Weights of a small mixture-of-experts language model, trained from scratch on English Wikipedia: 151M parameters, 6 picks a token.
Below are experts of layer 3 (counted from 0) of a mixture-of-experts language model. Rows are named router (the router's row for the expert), gate (a neuron's input weights, with its number), up (a neuron's input weights, with its number), down (a neuron's output weights, with its number) and show model dimensions 240-287. Each number is 128 + 32 x the weight over its row's rms, rounded and kept within 0 to 255. Numbers have three digits each.
Before each expert's rows: "comes after" lists some tokens at least twice as common just before its tokens as in all text; "mostly gets" lists some tokens that are sent to it at least half of the time. This comes from a sample of Wikipedia text that the model never trained on. Tokens count by the router's weight.

# expert 103
comes after: ", ", "–", "| ", " (", ".", "1"
mostly gets: " Grim", "-N", " | ?", " Ca", "}{", "°E"
router:101129106142105114134142137194083155137192124116188194168106099080166109142107136139159170123136146155130116174104148143111138189149137145145085
gate0:139151140091113162109092162109077093148126119153189155150159146149145047148045087108140116168146160123146174140118142149116145111166162147170095
up0:095062115088068104115141142113177165085090143123105103104148143086112161102192156173129202114121116114093088107138128099140194157120116123183157
down0:097129174124144162078054146182111093119174122137124100135121122149113107177172143118091127119106132095130151145131052100116105180121154125161130

# expert 13
comes after: "\n\n", "\n", "| ", "2", " |", "|"
mostly gets: "| —", " | Nominated |", " announced that", "31", " | Player |", "- Phylum"
router:117142082147171122122104083098137188117121163175115088174161079092138138159117125097080144172142149194113115142112102159086118155150112119155138
gate0:128157115079117156100083136081074085142062115107114122117106134109114100115091124110143171109119113104106129114161143119092115136124105091138094
up0:155118111090102101085153148128134138101058139111151053172122181117087115132150171117117204112110088086069108037138093134148145121136112136186163
down0:135112085122156155109073159156129070134167147124114123123162114180160102103192160097105081139114087101165162137066116152138150199126122131139107

# expert 113
comes after: "| ", "2", "1", ".", " ", "–"
mostly gets: "67", "982", "65", " seven", "971", "84"
router:144112132150047136155171154178129153087116112138117089101050142102098071124107078133120143132102114108119120116094069134111096160127104143202166
gate0:144134164102153105080080142209088136158107174202161109119078144107162115109107127088143068123107102118110133128106071164129164168082149116119142
up0:124126129157128092107073047143151127102116161186104083159079132138097101127180148117136180122132119081117152119132070213177164122086147126136167
down0:104139150133200120120056123168076100107124187202126119135135161130121049099087100118174114061146107135150158151136098193154174215051133116123155

# expert 62
comes after: "\n", " =", " |", "==", "===", ")"
mostly gets: ",", "| ", " /", "ová", "; W; W", " DF"
router:170136133127148153102152112175133134120151184111122078115135089084112134082113102141111099090221165148077128098091182097133121145056143138125148
gate0:131089150062031156117136175088094107125106156161161104084108119092083035123117085135119095129124112150108143097123181110111127145124131151165150
up0:135115126099040102123113141097170142142115144130146069100160155125090075104124102166086125127161119118114128101111109121144147138159134109173185
down0:166087104134165103127134153176133088125153154156098162099161144126157119070131111124098137190088113125093128140134107166107040145137092134119061

# expert 83
comes after: "–", " in ", " | ", "2", " In ", ", "
mostly gets: " | MF", " | DF", "- Born:", " | FW", "- Born: ", ": →"
router:164172139112165093203164124093163140118102160121076081096199101126087110093112119157172105139129135095172145166084117149189119125139155115143126
gate0:134126137093103173082107153146075106132073171132173100087047129107174095086130168129138119145087153143121148117124139126143126145100082183163151
up0:114187147126191109133183126138164140062086164103140121133104177160053073129188124126152094104159111065130155085097082187165228153114109138146134
down0:163157152124106135140100165190119107119133114140160157133151126112159107125087154134092092122102151090162092150164096134083141140131152112095170

# expert 79
comes after: "\n", "0", "\n\n", "3", " |", "4"
mostly gets: "| ", "In ", "\" | ", "|---|---|---|---|---|---|", "ia | ", "|---|---|---|---|"
router:138152133146151109101178179107158122098152110062169083139162100136098128165113107099135166132189131162113071149110104083099121073122180113135171
gate0:127133099122081119099109127140060106147145188153117137072102050145097136153083108097133125104082174150130139136089084119074095179131114156131154
up0:150094135096132120129134079121151124119090123149087128180156119151054098146184166161115134128135132113098122086106096126155191150110168114178092
down0:151130094046101167069145094133142097085134168150130115157175116116148118139114144193150116093065087109174149163169120129130134138100113147183148

# expert 40
comes after: " B", " b", " C", "B", " | B", ", B"
mostly gets: " Bas", " Bol", " bank", " Bank", " Bishop", "Bl"
router:209144089072106070134120113173121184130126162100124135098107107201176142131137097122112101105091172077181100116094165058121096174128061072159163
gate0:170123075120098141112091161133101092178122130130120116096104115106146044097108054108146166178098169155149124120131166137093094117128124155103115
up0:072121181101141058149159135077135144068084148143150084155131132147108186121153214138174148137173127089074146070117090162149137171177139147157150
down0:103130130106089174124100114099132113172168079194090167130161122123154112152146096144125107133118097080136166105120109076195124178072068067171100

# expert 123
comes after: "1", "0", "2", "3", "4", "5"
mostly gets: "|  | Republican", "|  | Conservative", " has been", " UEFA", ",", "% were"
router:072139133063134113102072181090149128135118156134143127111098104140071120154166141148146158117158132159154145161076171125132192204142126119108164
gate0:151121129109106143099081144109094106145118146180145109141041080081112055133137155088144162159077165168111164107114140103105106146142098137134100
up0:109163111111135074155119158146142146071114115155100084167140116178124119093084143091128131142120081080112111096095160165140188120120172125195131
down0:111117108128086144128107139137095101058175090190158117103159083156176111120139148104098073178134131070147127129106104138183136171153161105179153

# expert 46
comes after: "2", "1", "\n\n", "|", "| ", "3"
mostly gets: "- Authority:", " Ontario", "- Time zone: UTC+", "| Pos | Team", " was held", " | NED"
router:087199125113114112061166132131124131102142161142152128167083065148131122178133122104175152153100141176108107123082103127072076129089122158168140
gate0:142153147100138142061145156145100083147144114138137087099111100066186107101100130154164169179096154139065152133063172107090082146144093156125165
up0:140074074099125061143117131116168156048080131102137091144135146202080061127132159132134126112143055079110130101108087157146164125128133092166058
down0:142163131112120112127105154124116099146133129157115158134198060118149065076104119149131084120120144069167133134105104123113155192143149121191092

# expert 57
comes after: "\n", ".", "\n\n", " is", "s.", ", g"
mostly gets: "As", " known as", " using", "ing it", " While", "ed as"
router:140110076145126111119188098073102163101155121181128157132110117146109097139196121111098144101111067138165076097133095092092129087142042154148090
gate0:142128119078085129064171174068088110141145113145217144095080133071131079080086139081184163147096157170144154138098195133089133124138125136148141
up0:135128111111100115116164145073171138073075161161155105185158168098137141105164130122142184122122126111112114092124135128132176105139130091197156
down0:157131106157191190158085151133086081079129158137106148126123084139198136096152140102099091148091141076177118119083130138110057250146140135183135